Below are experts of layer 3 (counted from 0) of a mixture-of-experts language model. Rows are named router (the router's row for the expert) and show model dimensions 0-95. Each number is 200 + 20 x the weight over its row's rms, rounded and kept within 0 to 999.
After each expert's rows: a language model's description of what the expert responds to; "comes after" lists some tokens at least twice as common just before its tokens as in all text. This comes from a sample of Wikipedia text that the model never trained on. Tokens count by the router's weight.

# expert 8
router,217,180,209,196,221,182,213,221,169,229,171,193,230,231,153,196,198,220,173,228,185,194,233,180,217,203,196,205,186,178,182,187,185,192,195,211,216,221,191,212,164,181,215,217,220,225,191,197,183,182,198,203,197,158,192,204,226,200,179,230,223,218,181,175,163,217,212,151,196,200,182,193,184,215,162,215,195,215,199,208,221,189,171,183,193,185,169,216,176,210,186,174,230,183,184,187
Description: Latinate prefix word starts. Word-initial prefix pieces like re, un, ex, cont, dis, app, cons, which begin longer verbs and nouns such as contract, appointment, rescue.
comes after: " to", " dis", " was", " and", "ly", " the"

# expert 57
router,183,170,197,191,211,230,161,193,188,236,205,168,198,209,185,196,232,246,188,222,177,218,207,177,219,189,165,208,167,171,159,187,191,190,220,204,208,210,178,223,188,181,205,203,217,230,209,178,186,187,184,205,211,186,192,207,208,203,186,236,212,225,193,196,188,212,188,186,169,214,197,215,198,226,189,208,200,225,205,207,203,166,192,185,177,167,209,247,196,242,156,192,208,197,176,201
Description: Pieces after M. Capital M and the piece right after an initial M in names and words, such as Miguel, McCaskill, Mount, Matter, music.
comes after: " M", " H", " m", "M", " I", " U"

# expert 48
router,198,176,188,166,229,201,173,209,200,221,184,180,211,220,185,160,218,200,168,204,198,237,224,167,204,177,200,215,205,185,166,197,195,174,215,200,227,224,169,207,196,191,215,211,218,218,202,173,179,201,173,205,227,184,168,197,224,218,197,205,220,217,193,170,187,205,194,175,165,195,168,217,168,201,177,223,192,211,175,205,221,170,177,202,156,181,166,207,183,211,162,199,192,204,193,210
Description: Year and number endings. Final digits of years and numbers after 19 or 20, as in 1036, 1962, 2009, and in coordinates or table values.
comes after: "20", "19", "8", "7", "6", "18"

# expert 44
router,204,196,215,197,223,198,176,217,179,219,194,200,237,222,154,171,218,208,203,228,185,200,236,191,197,185,173,209,181,182,191,171,199,168,210,220,220,208,179,213,183,175,236,207,224,200,202,182,176,158,164,197,225,179,204,186,203,222,187,213,200,204,189,178,177,186,235,174,202,207,158,215,180,205,193,221,171,218,204,226,217,185,184,187,189,181,191,210,158,213,176,158,197,197,188,190
Description: Short word-initial pieces. Word starts like s, app, record, and short particles out, up, again after a verb or article, e.g. send out, leading up, s-aid.
comes after: " the", " to", " a", "ing", "ed", " and"

# expert 54
router,209,165,216,165,232,204,180,212,215,217,191,159,200,228,213,162,195,217,196,213,184,226,218,197,206,184,195,212,199,194,170,209,201,185,199,198,212,233,189,212,187,204,208,195,203,215,189,180,194,216,177,225,230,179,181,191,212,221,227,232,209,214,186,150,200,214,175,183,193,219,177,215,172,215,166,232,177,211,176,190,239,172,176,188,177,174,161,214,171,207,180,186,190,208,202,219
Description: Name endings and digits in tables. Final pieces of surnames and places like Andersen, Huddersfield, Georgia, plus closing digits of years, decimals and ranges in tables.
comes after: "19", "20", "8", "18", "7", "6"

# expert 62
router,194,194,208,203,204,215,180,186,200,212,166,202,220,213,182,194,212,234,201,211,177,226,180,175,229,164,170,209,219,194,180,196,207,187,213,203,229,213,198,208,184,189,202,222,223,211,190,190,182,184,191,202,189,158,211,185,231,235,173,224,226,202,160,176,204,193,208,178,158,195,199,222,173,212,186,208,174,224,182,188,220,165,194,191,190,166,175,245,165,199,194,161,203,196,169,203
Description: Opening brackets and urr. Opening parentheses before years or ages, e.g. (age 62), plus mid-word pieces like urr, ep, st in Durrës, surrendered, Independent.
comes after: " in", " con", " D", " d", " Ar", " In"

# expert 29
router,191,195,212,199,213,195,205,215,161,225,178,177,230,218,204,173,234,226,199,213,179,201,207,157,227,203,203,214,166,190,180,217,176,211,218,201,191,219,186,228,168,195,233,211,231,210,198,208,181,193,186,213,211,177,191,166,241,211,186,229,212,218,191,203,195,177,204,190,190,217,183,237,191,229,175,223,202,213,160,191,236,166,178,184,180,173,196,210,189,225,190,188,222,207,199,172
Description: Capitalized word beginnings. Opening pieces of capitalized words and place names, such as San Fran-cisco, Con-necticut, New, In, plus c and is pieces.
comes after: " A", " R", " D", " E", ".", " the"

# expert 0
router,216,177,196,139,220,204,157,206,181,209,183,174,213,218,196,161,219,222,183,202,175,243,203,215,232,191,179,207,178,173,171,196,166,176,194,200,233,204,184,204,203,178,230,194,191,205,208,182,178,173,180,202,205,174,193,207,220,201,200,202,220,210,187,188,183,194,187,190,201,220,171,222,190,187,155,217,187,203,196,178,215,186,201,200,155,188,166,211,183,223,207,187,232,188,189,188
Description: Mid-word Greek/Latin pieces. Inner word pieces of learned or scientific words, like os in porosomes, ograp in Bibliography, et in poet, ition in composition.
comes after: " p", "en", "os", "ar", "oc", " P"

# expert 59
router,230,196,179,182,221,229,184,216,176,215,164,188,218,222,190,180,217,207,206,205,191,205,227,154,214,192,183,217,162,198,182,191,190,188,220,224,216,222,201,234,190,168,202,229,225,223,177,186,192,179,187,221,209,211,192,187,201,248,201,227,220,216,169,192,213,173,209,194,198,172,181,222,182,225,165,185,204,231,187,201,215,185,168,148,201,193,174,215,201,219,188,210,200,186,193,199
Description: Letter L and months. The letter l or L in words and names such as Oslo, Amreli, Law, plus month names after in or on.
comes after: " |", " O", " on", " in", "-", ":"

# expert 47
router,201,190,202,188,228,231,190,203,177,207,163,202,227,216,183,166,205,213,173,221,181,222,210,183,202,173,179,237,198,180,170,203,191,187,218,205,221,224,194,242,194,177,200,212,215,223,203,196,173,191,182,219,213,168,181,198,230,239,186,221,230,216,180,190,179,194,195,191,198,235,195,229,170,201,198,210,208,224,162,185,211,181,206,169,176,187,168,207,178,223,172,199,217,213,175,177
Description: Row and line starts. The first token of a table row, list item or heading, mostly the opening pipe, a dash, ==, or The.
comes after: " |\n", "\n", ".", "\n\n", "|\n", ")\n"

# expert 17
router,188,180,204,188,235,223,190,234,185,217,202,179,240,246,206,170,217,230,195,213,191,195,209,187,214,204,182,205,189,178,179,194,195,187,226,213,244,221,177,236,178,183,187,197,211,228,203,192,169,187,177,202,213,168,173,189,211,199,177,215,235,215,188,194,186,185,184,194,184,221,196,218,199,228,178,222,216,235,202,183,211,191,172,177,166,189,184,220,163,189,174,182,199,209,174,180
Description: Capital letter initials. Single capital letters inside abbreviations, initials and capitalized word starts, such as U.S., C.S. Sugden, T-ournaments, P-resident.
comes after: "-", " (", ".", "S", "E", "I"

# expert 38
router,187,168,213,179,215,225,187,205,179,199,198,190,236,196,213,182,231,225,178,209,181,204,222,164,230,206,188,196,173,191,208,196,203,165,217,197,228,212,164,214,182,191,198,226,227,226,179,168,175,172,195,207,201,163,197,198,237,214,191,237,218,205,194,192,184,197,182,196,187,223,198,198,201,224,192,213,194,214,200,192,200,188,152,185,160,170,185,225,182,207,167,174,226,176,172,194
Description: Capital letters in abbreviations. Single capital letters inside acronyms and codes, often after another capital or hyphen, e.g. C-Voter, R&B, ITV, JPL, OHL.
comes after: "P", "C", " C", "S", "ele", " P"

# expert 5
router,212,191,216,177,197,231,207,221,212,206,159,177,229,197,168,195,218,214,182,202,194,225,243,198,246,167,193,218,212,187,196,195,162,172,195,221,234,229,181,209,197,187,230,222,215,190,207,195,174,158,164,199,228,175,183,192,198,195,208,200,218,201,198,190,174,203,185,188,196,193,198,223,172,222,175,221,184,192,173,186,209,198,193,198,163,193,160,227,179,210,186,186,212,194,173,205
Description: Word-ending suffixes. Final suffix pieces closing a word, such as -ely, -y, -ure, -ary, -ical, -ity, -ive, as in respectively, legacy, multitude.
comes after: "ent", "at", "et", "im", "ib", "iv"

# expert 43
router,214,193,195,190,219,214,184,192,214,230,190,197,241,222,158,176,228,213,159,226,190,194,222,196,217,199,175,202,196,182,193,203,164,182,227,211,204,212,196,209,174,184,222,230,222,228,175,196,179,178,192,196,232,164,173,175,199,215,193,222,230,212,186,169,177,190,192,197,170,197,193,228,192,214,183,204,187,231,183,220,202,182,192,192,195,197,177,218,205,242,182,165,215,177,166,211
Description: Articles and ordinals. The articles a and an, ordinals first and second, and words like one, this, per and new, usually before a noun.
comes after: " the", " as", ",", " is", " of", " was"

# expert 19
router,178,167,196,185,221,224,186,254,192,206,184,198,201,222,184,202,211,216,186,200,203,218,204,185,236,181,202,211,186,204,195,163,147,192,226,224,204,222,193,228,172,185,212,224,209,205,179,184,184,178,167,182,204,179,195,195,221,204,203,201,225,209,202,179,174,217,213,191,198,216,160,197,188,212,172,209,199,220,169,202,214,162,181,196,152,189,175,233,218,212,176,185,216,217,168,201
Description: Mid-word vowel fragments. Second pieces of ordinary words, split right after an opening s, r or sign, such as sign-al, s-orrow, pop-ul-ation, r-ed.
comes after: " s", " r", " S", "aj", "ign", "im"

# expert 18
router,211,166,193,191,215,198,164,202,212,193,155,183,223,227,159,198,229,232,179,196,197,203,220,172,233,189,193,211,190,184,198,171,157,188,215,211,225,209,181,223,195,181,211,205,222,189,200,204,189,176,191,191,231,175,210,199,223,219,171,200,247,209,189,188,186,179,210,187,169,195,182,210,188,226,206,212,197,200,190,192,205,185,179,178,151,175,188,229,180,211,163,183,198,188,172,187
Description: Second-piece syllables with h/m. Word pieces right after a first letter or two, like om in kilometers and sometime, h in ethanol, ow in however.
comes after: " h", " s", " t", " p", " R", "et"

# expert 40
router,193,185,218,181,234,247,192,198,216,223,187,190,205,212,158,193,211,205,178,228,184,190,195,201,203,179,180,199,197,184,169,206,176,202,216,215,201,218,179,232,187,180,230,221,230,209,174,194,159,188,184,212,229,156,207,172,213,218,171,208,212,214,201,195,174,180,194,164,180,230,199,228,189,230,190,229,181,200,184,206,209,180,183,194,190,182,203,200,184,246,183,185,217,227,174,211
Description: Adjective suffixes, common words. Adjective endings -ial, -ian, -ical (D-ial-ing, phys-ical) and words like American, National, pop, this, most, km, section ==.
comes after: ".\n\n", " n", " Ind", "it", ".", " and"

# expert 41
router,204,199,198,172,210,213,194,218,192,217,211,192,222,247,195,156,203,190,198,226,204,225,196,186,229,185,187,209,191,191,176,224,186,190,225,193,204,221,191,202,148,179,210,203,208,234,195,194,161,195,160,204,195,169,200,193,214,193,200,214,197,210,167,170,163,204,198,191,165,215,195,213,163,202,163,223,162,215,163,180,209,174,184,195,188,188,172,214,175,187,206,171,212,204,171,209
Description: Year digits and fragments. The 20 or 19 opening a year after In or a date, plus middle word pieces like den-ot-es, Dep-art-ment.
comes after: " d", " ", " D", "ep", "|", "–"

# expert 61
router,204,200,171,193,217,193,195,201,184,219,204,185,230,232,172,188,194,233,201,195,179,190,213,152,257,188,177,201,170,181,202,194,170,181,226,204,226,194,194,238,175,199,221,214,230,220,154,183,173,211,183,214,206,178,190,199,235,220,193,198,214,222,168,182,176,217,194,180,186,215,194,208,186,219,154,201,182,222,190,210,225,194,192,198,190,198,172,238,204,202,181,199,198,191,181,202
Description: Consonant pieces after prefixes. Inner consonant pieces right after prefixes like im-, en-, ac- or sec-, such as im-b-ecile, en-ab-ling, A-ct-on, plus word-start pro.
comes after: " im", "m", "ec", " ac", " sec", " sup"

# expert 20
router,210,185,198,187,227,213,205,225,184,225,196,175,208,205,190,207,202,213,183,223,171,220,234,186,202,200,194,240,207,207,217,189,167,191,217,199,208,239,171,209,195,218,215,192,201,196,201,166,173,195,170,219,189,191,179,167,216,202,200,207,207,240,173,202,156,216,212,181,173,207,209,245,166,228,188,220,183,211,160,203,236,206,196,156,192,201,167,210,211,227,175,196,197,193,184,205
Description: Pieces after bu/ro onsets. Word-internal pieces like il, id, ot, el after short onsets, above all bu-il-t and rebu-il-t, plus Andro-id and vess-el, and prepositions in, to, into.
comes after: "b", "u", "ro", " bu", "o", "he"

# expert 7
router,224,181,210,161,237,214,200,230,199,217,188,194,216,212,179,161,222,218,182,203,179,227,238,188,203,185,188,210,183,220,181,214,185,163,208,222,244,230,173,203,192,205,208,216,229,208,193,163,179,183,195,217,228,178,201,180,203,210,186,208,215,217,190,175,180,188,170,174,177,211,191,201,174,203,186,197,197,210,165,188,229,189,179,177,154,193,164,205,186,214,174,200,193,189,201,210
Description: Digits in numbers. Digit groups inside longer numbers, often after a decimal point or in table cells, such as 0.30, 11:00, −34.99%.
comes after: " ", ".", ",", "6", "8", ":"

# expert 55
router,216,167,206,200,202,211,176,210,173,221,184,179,223,250,177,187,215,209,195,228,157,203,217,159,213,194,166,207,183,196,199,197,164,205,208,207,208,219,197,214,171,197,226,231,236,219,169,174,163,199,184,197,218,191,187,188,214,227,192,202,222,235,196,182,179,200,227,170,170,195,193,234,182,215,193,205,183,219,187,207,220,173,178,182,199,199,198,196,188,229,190,171,218,228,197,208
Description: Preposition in, prefixes. Mainly the preposition "in" before dates and places, plus word-opening prefixes con, ex, pre, under, inter, acc, ab.
comes after: " o", " n", ",", " the", "ed", " and"

# expert 26
router,222,202,189,182,207,223,179,213,202,222,191,178,232,198,189,191,201,228,189,213,159,217,235,171,211,204,179,198,195,188,183,202,191,175,232,232,203,218,192,223,200,187,199,215,217,211,196,171,180,153,167,216,213,177,152,190,209,221,179,232,198,224,156,200,203,170,206,187,176,203,195,204,196,206,177,197,183,226,192,210,229,170,188,181,169,195,199,225,171,196,192,187,237,197,170,213
Description: Letters g and b. Single-letter g, G, b and B pieces anywhere in words or names, e.g. Hig-g-ins, U-g-anda, alle-g-ations, B-ellebat.
comes after: "-", " A", " the", " An", "oun", " ("

# expert 10
router,197,170,209,185,229,201,174,215,172,227,192,183,234,196,184,181,193,205,185,230,174,204,229,196,212,185,172,209,169,216,198,181,189,174,210,213,206,203,186,202,188,188,217,216,205,224,183,178,158,178,186,224,229,163,211,168,195,201,202,213,214,229,193,168,173,211,227,172,200,214,187,239,198,225,177,224,148,198,179,198,206,181,192,196,191,189,182,211,189,190,187,188,235,190,167,174
Description: Short function words. Short function words and word starts, mostly to, not, only, about, can, do, so, often before a verb; also h, kn.
comes after: "ed", " the", ",", "ing", " a", " is"

# expert 27
router,179,190,184,195,225,200,191,227,179,214,182,193,234,219,195,194,202,225,190,190,176,192,220,166,210,178,178,205,180,177,211,165,190,175,223,211,217,233,173,220,194,198,239,213,237,211,193,176,177,180,207,182,227,186,184,200,192,230,193,214,201,205,158,193,188,178,197,197,179,216,179,221,205,210,195,211,178,213,179,203,228,182,168,162,185,179,184,216,166,211,186,159,213,181,160,183
Description: Word-start consonant clusters. Word-initial consonant pieces like st, tr, gr, sc, j, plus the first bytes of CJK characters in Japanese and Chinese names.
comes after: " a", " h", " the", "h", " and", " r"

# expert 42
router,211,184,189,153,217,206,200,214,202,215,178,180,217,218,175,194,209,224,190,216,178,233,225,176,233,179,192,223,191,201,193,216,155,183,185,235,234,213,207,228,195,178,212,189,201,196,194,188,192,200,154,198,214,188,153,195,218,201,195,213,237,238,163,170,169,202,200,213,187,213,193,213,184,198,176,213,200,204,188,184,224,174,202,189,161,202,175,224,196,204,186,199,229,194,186,177
Description: Middle vowel-consonant syllables. Short middle syllables like ar, or, in, er, i inside longer words, e.g. authoritarian, mayor, aluminium, indigenous.
comes after: "at", "om", "ig", "et", "em", "ag"

# expert 3
router,202,192,193,170,204,198,181,195,194,215,194,190,206,215,195,182,219,211,162,222,178,226,214,164,233,185,189,228,166,170,166,208,214,179,234,201,225,195,165,221,191,185,197,216,183,227,191,172,188,195,198,215,215,189,178,190,235,196,168,225,219,224,186,197,203,179,190,207,178,211,188,212,190,208,185,204,155,209,188,191,240,189,183,190,189,171,212,232,191,206,185,188,225,224,146,219
Description: Accented Latin letters. Accented and non-ASCII letters and byte pieces inside names, often word-initial capitals, such as Álvarez, Púkel, Electoral, and fragments like manager.
comes after: " C", " F", " M", " A", " man", "C"

# expert 39
router,187,192,201,170,194,192,184,267,187,213,189,177,221,206,182,182,214,221,196,193,195,221,197,195,229,174,185,214,199,194,178,195,191,174,224,192,247,216,190,215,182,178,208,216,215,196,189,196,177,173,183,231,197,178,192,203,237,229,173,196,230,234,201,168,163,192,209,185,205,222,171,199,159,202,193,202,187,207,173,205,215,190,198,208,179,177,183,247,200,186,196,168,225,201,193,180
Description: Verb stems and of. The word of, and middle pieces of Latinate verbs and nouns, such as le in displeased, resembles, example, implement, plus ac, pt, ased.
comes after: "v", " d", "iv", " comp", "d", "pl"

# expert 60
router,203,194,197,173,209,208,193,225,170,209,194,201,230,228,151,182,218,213,190,230,185,222,244,196,195,199,186,192,183,189,211,193,179,187,220,213,208,212,185,219,179,170,205,219,198,211,184,176,193,181,200,204,228,170,190,165,208,217,188,226,218,219,165,169,166,199,190,168,170,240,181,208,183,206,162,219,170,205,199,198,213,182,189,180,167,188,196,205,191,213,164,176,224,190,173,190
Description: Lowercase word-initial letters. Single lowercase letters starting a common word after articles or prepositions, like v in vice, version; f in feed, future.
comes after: " the", " a", " and", " as", " to", " with"

# expert 30
router,187,197,199,171,244,202,184,209,180,219,192,193,238,211,192,182,212,223,170,226,178,227,221,203,210,206,191,196,189,171,195,201,185,186,220,248,216,228,173,219,183,172,187,235,239,205,205,180,181,182,171,206,229,186,178,175,215,223,183,223,223,225,170,187,188,182,207,190,200,205,168,203,187,219,171,214,191,226,196,179,205,187,161,188,189,173,195,221,190,209,169,178,221,188,193,187
Description: Word-initial single letters. Single capital or lowercase letters beginning a name or word split into pieces, like B in Bundesnachrichtendienst, D in Dimension, d in diplomatic.
comes after: "-", " |", " the", "|", " and", ":"

# expert 50
router,204,189,195,190,231,226,162,222,179,224,182,194,199,223,167,178,216,221,187,224,194,222,222,169,233,193,194,208,181,197,197,193,180,181,217,203,209,212,194,233,183,169,236,216,210,224,195,181,166,188,189,206,202,186,171,181,216,211,209,242,232,205,198,171,192,210,195,191,210,209,196,227,169,208,192,210,167,213,184,193,208,175,204,176,153,190,170,218,205,240,165,183,219,209,196,215
Description: Pipes after table numbers. Pipe separators in wiki tables following numbers, dates or short cell values, e.g. 19 | @ Portland, 7,207 | 17.
comes after: ")", " ", "%", "1", "4", "0"

# expert 36
router,211,167,203,183,212,216,175,201,201,212,166,175,200,231,210,156,192,210,178,218,164,217,216,200,213,184,192,196,213,207,193,203,174,186,202,213,228,219,171,212,177,205,234,183,193,194,183,177,189,183,165,229,240,191,177,218,208,225,191,228,199,223,167,181,191,180,178,225,184,206,207,239,165,216,202,221,180,212,175,180,211,179,170,157,179,180,184,215,190,193,196,188,195,180,178,206
Description: Final name syllables. Closing syllables of names and words after a consonant, like on in bayonet, am in Benjamin, son, man, k in Kulkarni.
comes after: "k", "us", "gh", "b", "y", "ric"

# expert 51
router,208,170,193,159,210,204,174,192,173,215,203,183,198,195,214,211,192,213,179,218,174,224,215,170,207,182,204,227,185,201,169,204,189,185,220,214,196,199,203,197,193,171,183,230,204,203,187,195,156,196,201,214,187,165,187,196,228,206,187,229,201,198,169,172,173,200,201,191,180,203,202,221,200,233,158,207,188,210,164,220,237,185,184,191,184,168,157,227,193,235,181,170,187,194,165,175
Description: Name-internal syllables. Inner syllables of names and words, especially ber in Norbert, Norberto, Number, plus ud in Audience, ag in suffragist, id in Friday.
comes after: " V", " R", " v", " num", " A", " G"

# expert 56
router,173,184,194,180,243,243,185,221,200,221,194,188,207,204,153,198,231,195,177,212,191,212,211,212,214,185,189,223,182,176,199,172,181,193,200,221,250,201,185,209,185,174,216,208,210,206,202,165,177,185,162,219,214,174,191,172,196,180,196,219,194,200,205,179,199,178,199,189,162,202,214,221,192,225,192,209,201,220,178,203,215,189,172,144,204,194,165,227,189,233,196,180,212,185,185,204
Description: Sports and common noun endings. Word endings and nouns in sports and biography text, e.g. le-ague, f-ootball, team, season, fav-ourite, langu-age.
comes after: " f", " h", " g", " cl", " Le", "igh"

# expert 25
router,194,195,202,183,222,195,178,181,180,228,192,163,215,205,201,190,213,220,211,214,197,196,212,177,208,211,189,209,193,165,183,199,189,196,254,212,210,210,155,221,186,193,209,218,242,233,169,174,197,184,184,234,211,187,187,189,240,212,179,211,224,251,178,192,196,183,209,170,168,208,180,222,198,194,189,193,194,213,179,198,218,192,190,154,199,187,200,222,190,227,173,166,205,194,182,219
Description: F and Middle East names. Word-start F in sports tables and names (FW, Final, Fowler), plus the "ra" piece in Iraq, Israel and Ibrahim.
comes after: " I", " A", " F", " Q", " |", "f"

# expert 2
router,201,194,205,179,235,228,180,234,178,215,201,181,207,217,205,172,236,236,205,215,175,206,227,187,219,217,190,207,174,187,204,212,209,188,216,227,220,209,187,237,185,172,220,205,206,238,186,167,184,183,183,218,199,204,182,180,211,234,195,236,230,211,183,180,192,188,179,197,202,234,195,239,180,220,191,195,159,223,170,185,211,185,204,192,179,184,174,205,211,228,173,173,198,219,195,207
Description: Table cell separators after names. Pipe separators in wiki tables after a name or word entry, plus colons, semicolons and dashes in lists, e.g. Mika Mäki |, Saud:.
comes after: "a", ")", "i", "o", "ia", "\""

# expert 16
router,201,177,213,156,214,229,176,195,186,191,200,179,222,203,179,183,192,224,178,234,178,196,205,167,227,188,192,214,202,194,190,173,209,177,196,210,212,203,173,218,159,191,231,230,231,213,193,173,163,213,184,216,213,169,166,216,226,223,183,206,206,215,173,216,200,190,204,201,177,216,196,227,182,203,153,215,200,215,180,199,237,205,197,173,183,170,176,222,180,203,203,195,235,201,191,202
Description: Early word-internal pieces. Word-internal pieces just after a first letter or short opening, often after C or c, as in cal-end-ar, c-ount-ry, Cam-b-ridge.
comes after: " C", " c", "C", "c", " Car", "ap"

# expert 37
router,189,199,202,188,229,201,183,204,208,234,182,183,196,202,195,201,217,219,211,231,167,202,218,164,241,193,203,217,189,172,182,215,162,166,219,224,214,213,179,239,167,162,204,213,224,222,177,175,191,195,185,220,226,185,184,180,244,207,176,214,217,231,200,185,201,185,209,184,192,217,189,215,195,218,190,231,193,220,176,185,218,182,198,199,189,181,194,227,196,214,175,177,205,224,154,204
Description: Capital vowel starts. Capital A, I, E and pieces like Ar, Al, An opening names and acronyms, such as AAS, AICC, Iowa, Ireland, Archbishop.
comes after: " A", " S", "A", "-", ".", " I"

# expert 33
router,235,173,188,179,227,231,197,225,166,194,178,192,216,216,178,184,206,219,195,196,180,215,240,189,209,174,172,223,190,162,205,178,203,161,232,223,225,221,165,204,202,205,185,231,196,233,209,155,189,181,202,210,209,202,219,214,211,233,178,209,200,214,179,174,189,197,217,215,182,205,186,217,182,213,179,201,190,232,209,199,216,187,168,202,176,193,173,220,212,244,193,201,210,203,187,215
Description: Short-vowel stem pieces. Word-internal vowel-consonant pieces following an opening consonant, chiefly ak in shakes, Shakur, speak, also ann in planner, ark, az.
comes after: " pl", " Pl", " sh", " m", " Sh", " ch"

# expert 13
router,199,198,204,168,221,203,173,215,173,222,192,192,235,223,207,182,213,224,190,211,163,208,232,176,210,210,182,206,195,166,186,198,179,194,220,231,219,223,179,227,181,184,186,212,224,255,180,181,187,178,178,199,212,172,200,182,221,219,188,227,222,226,165,194,187,173,179,198,181,236,188,217,199,220,187,204,178,203,188,205,211,176,177,179,186,183,180,210,177,207,180,174,232,185,190,176
Description: Capital consonant word starts. Capital consonants B, T, D, C, F and G beginning a split word, usually a surname or a sentence's first word, such as Bartrum, During, Frequency.
comes after: " the", " |", ",", ".", " \"", " of"

# expert 12
router,183,174,209,187,224,201,158,207,203,207,215,182,208,227,195,163,228,225,178,219,198,218,214,190,217,171,181,208,158,218,178,218,178,165,209,221,223,204,189,210,198,195,205,233,225,228,182,173,166,193,191,216,216,190,214,195,217,218,210,219,218,206,199,181,207,174,169,168,175,196,176,225,208,220,184,208,168,230,174,183,200,185,181,179,151,191,177,216,198,218,168,193,201,198,186,203
Description: Abbreviation dots, number starts. Periods in abbreviations like U.S. and No., decimal points, and first digits of numbers or years like 19, 20, #80.
comes after: " ", " No", " N", " (", " U", "S"

# expert 14
router,201,186,221,193,237,230,185,240,187,209,197,195,217,222,177,186,188,205,194,225,184,225,230,197,206,183,198,217,204,186,210,169,186,163,226,194,214,234,185,213,152,196,212,219,206,212,163,165,197,159,183,223,215,196,209,223,244,218,185,220,190,207,181,190,195,200,210,177,168,207,173,215,165,228,197,200,197,204,160,185,213,203,169,175,187,178,180,211,192,198,210,199,225,194,182,186
Description: Mid-word after st/sh/b. Word-internal pieces following short onsets like st, sh, b, e.g. st-ain, st-ill, st-ations, sh-ot, prob-able.
comes after: " st", " St", " b", " sh", "b", "ru"

# expert 6
router,225,192,190,184,206,240,204,209,196,209,174,196,214,201,200,184,212,197,187,201,192,223,232,196,208,204,173,220,205,203,211,203,210,194,239,217,203,237,166,185,188,176,202,216,218,211,178,177,181,177,185,202,189,161,186,183,192,231,210,223,226,212,159,193,181,202,211,163,198,209,166,207,166,221,166,216,187,196,175,197,241,169,175,181,171,191,175,212,165,213,188,160,221,204,185,217
Description: Spaces and mid-word pieces. Bare space tokens before numbers in tables and ratings, plus inner pieces like eng in wavelength, arg in largely, ong in strongly.
comes after: " |", " l", "ie", "el", ";", ","

# expert 49
router,184,199,177,194,219,219,194,231,173,228,195,194,242,231,146,215,204,205,190,198,194,205,213,223,230,174,187,206,189,185,199,178,177,207,209,211,210,214,206,234,172,170,214,214,230,209,178,191,185,192,162,236,214,186,194,184,220,222,193,200,215,217,205,193,167,193,211,180,198,238,204,207,183,209,163,190,178,210,183,182,199,201,199,175,170,173,163,227,200,229,202,158,208,209,185,206
Description: Word-ending suffixes, heading marks. Suffix pieces finishing a word (-ical, -ity, -ance, -ge, -ation) and the == or === marks of section headings.
comes after: "s", ".\n\n", " off", " Un", "ign", "ss"

# expert 46
router,198,180,188,175,197,222,189,230,183,221,189,152,202,205,202,174,212,212,172,228,178,208,221,176,226,173,184,214,198,178,178,214,202,171,207,202,205,232,160,222,161,181,220,210,187,228,203,186,187,184,194,223,210,189,153,189,204,207,195,236,186,186,198,168,152,192,202,183,207,206,195,221,192,233,191,227,193,208,159,183,216,169,191,202,175,188,194,218,213,202,173,183,206,220,189,209
Description: Personal name pieces. Pieces inside personal names and month names after J, R, Ch, as in Je-an, J-el-lema, Christ-ian, Ju-ly.
comes after: " J", " R", " Ch", "r", " Jo", "j"

# expert 23
router,203,201,213,170,195,223,203,217,196,196,188,192,214,231,199,182,217,217,183,193,198,228,195,185,231,196,185,206,179,197,194,197,208,196,244,201,199,217,200,221,176,201,214,249,201,238,171,182,163,177,164,214,206,201,192,201,220,220,184,216,198,186,173,176,182,193,189,198,169,236,188,214,187,221,169,226,182,205,171,184,216,173,171,200,150,179,200,237,173,197,193,170,230,186,177,214
Description: Pieces after d. Middle pieces of words, often right after a d or D, such as d-ang-er, d-ru-g, de-g-ree, div-id-ing.
comes after: " D", " d", "d", "D", "r", " R"

# expert 34
router,222,187,192,168,229,207,181,210,199,201,193,195,209,230,179,184,207,194,196,211,191,223,230,186,207,194,183,228,178,190,166,196,209,154,210,214,229,218,202,212,185,182,220,223,236,226,172,171,165,177,186,200,198,187,168,195,214,211,195,231,216,226,196,184,182,193,188,187,165,196,181,209,188,207,192,224,210,218,174,206,240,197,177,167,177,193,150,198,203,212,177,155,187,193,186,212
Description: Digits and quotes. Single digits and quote marks in numbers, dates, tables and ordinals, as in 1st, 5G, F-3; also word endings Nor-way, to-ward.
comes after: " ", "–", ".", " (", "/", " al"

# expert 31
router,205,191,199,177,202,209,190,242,185,231,181,172,222,220,200,169,223,227,206,228,190,210,206,185,209,168,198,241,183,206,194,200,180,166,196,234,227,223,191,210,187,164,234,194,209,191,174,188,189,169,183,233,204,184,191,185,207,215,197,203,233,234,193,199,182,173,205,179,195,212,174,236,168,219,162,196,195,194,176,182,213,169,195,179,192,184,185,228,195,192,193,199,192,213,206,159
Description: Of, for and final e. Mainly the preposition "of" after -ion/-ment nouns, plus "for" and "and", and word-final e in foreign or split words (Oriente, Unione, Love).
comes after: "ion", "ation", "es", "ment", "ity", "ut"

# expert 11
router,188,197,194,172,234,205,184,196,186,230,178,174,198,212,207,200,208,226,192,209,194,217,216,161,206,184,171,232,185,187,174,214,193,193,219,208,186,234,203,236,179,171,218,227,193,236,201,178,169,192,170,208,203,194,206,174,198,210,188,216,208,197,196,187,202,205,217,167,159,201,178,236,190,204,171,194,162,198,183,197,213,148,185,195,181,173,198,234,177,219,172,199,201,208,171,177
Description: Early name fragments. Short second or third pieces of words and names right after a capital letter, such as E-id, E-in-stein, A-ud-iences, plus table separators.
comes after: " E", " N", " e", " I", " an", " A"

# expert 45
router,202,174,191,181,208,242,166,217,173,216,202,164,221,214,186,182,216,201,172,217,177,195,220,210,193,184,171,232,196,178,174,175,191,180,234,204,197,237,197,198,186,203,240,221,204,208,194,175,179,173,172,224,226,165,194,209,204,219,212,240,191,203,177,176,199,186,230,195,199,199,197,222,162,211,181,190,210,212,184,226,212,189,185,175,211,150,193,213,200,213,190,188,226,194,191,217
Description: Past and -ing endings. Verb inflection endings and common past verbs, such as ing, ed, ok in took, ied in died, orn in born, made, found.
comes after: " l", " g", "b", "l", "ak", " L"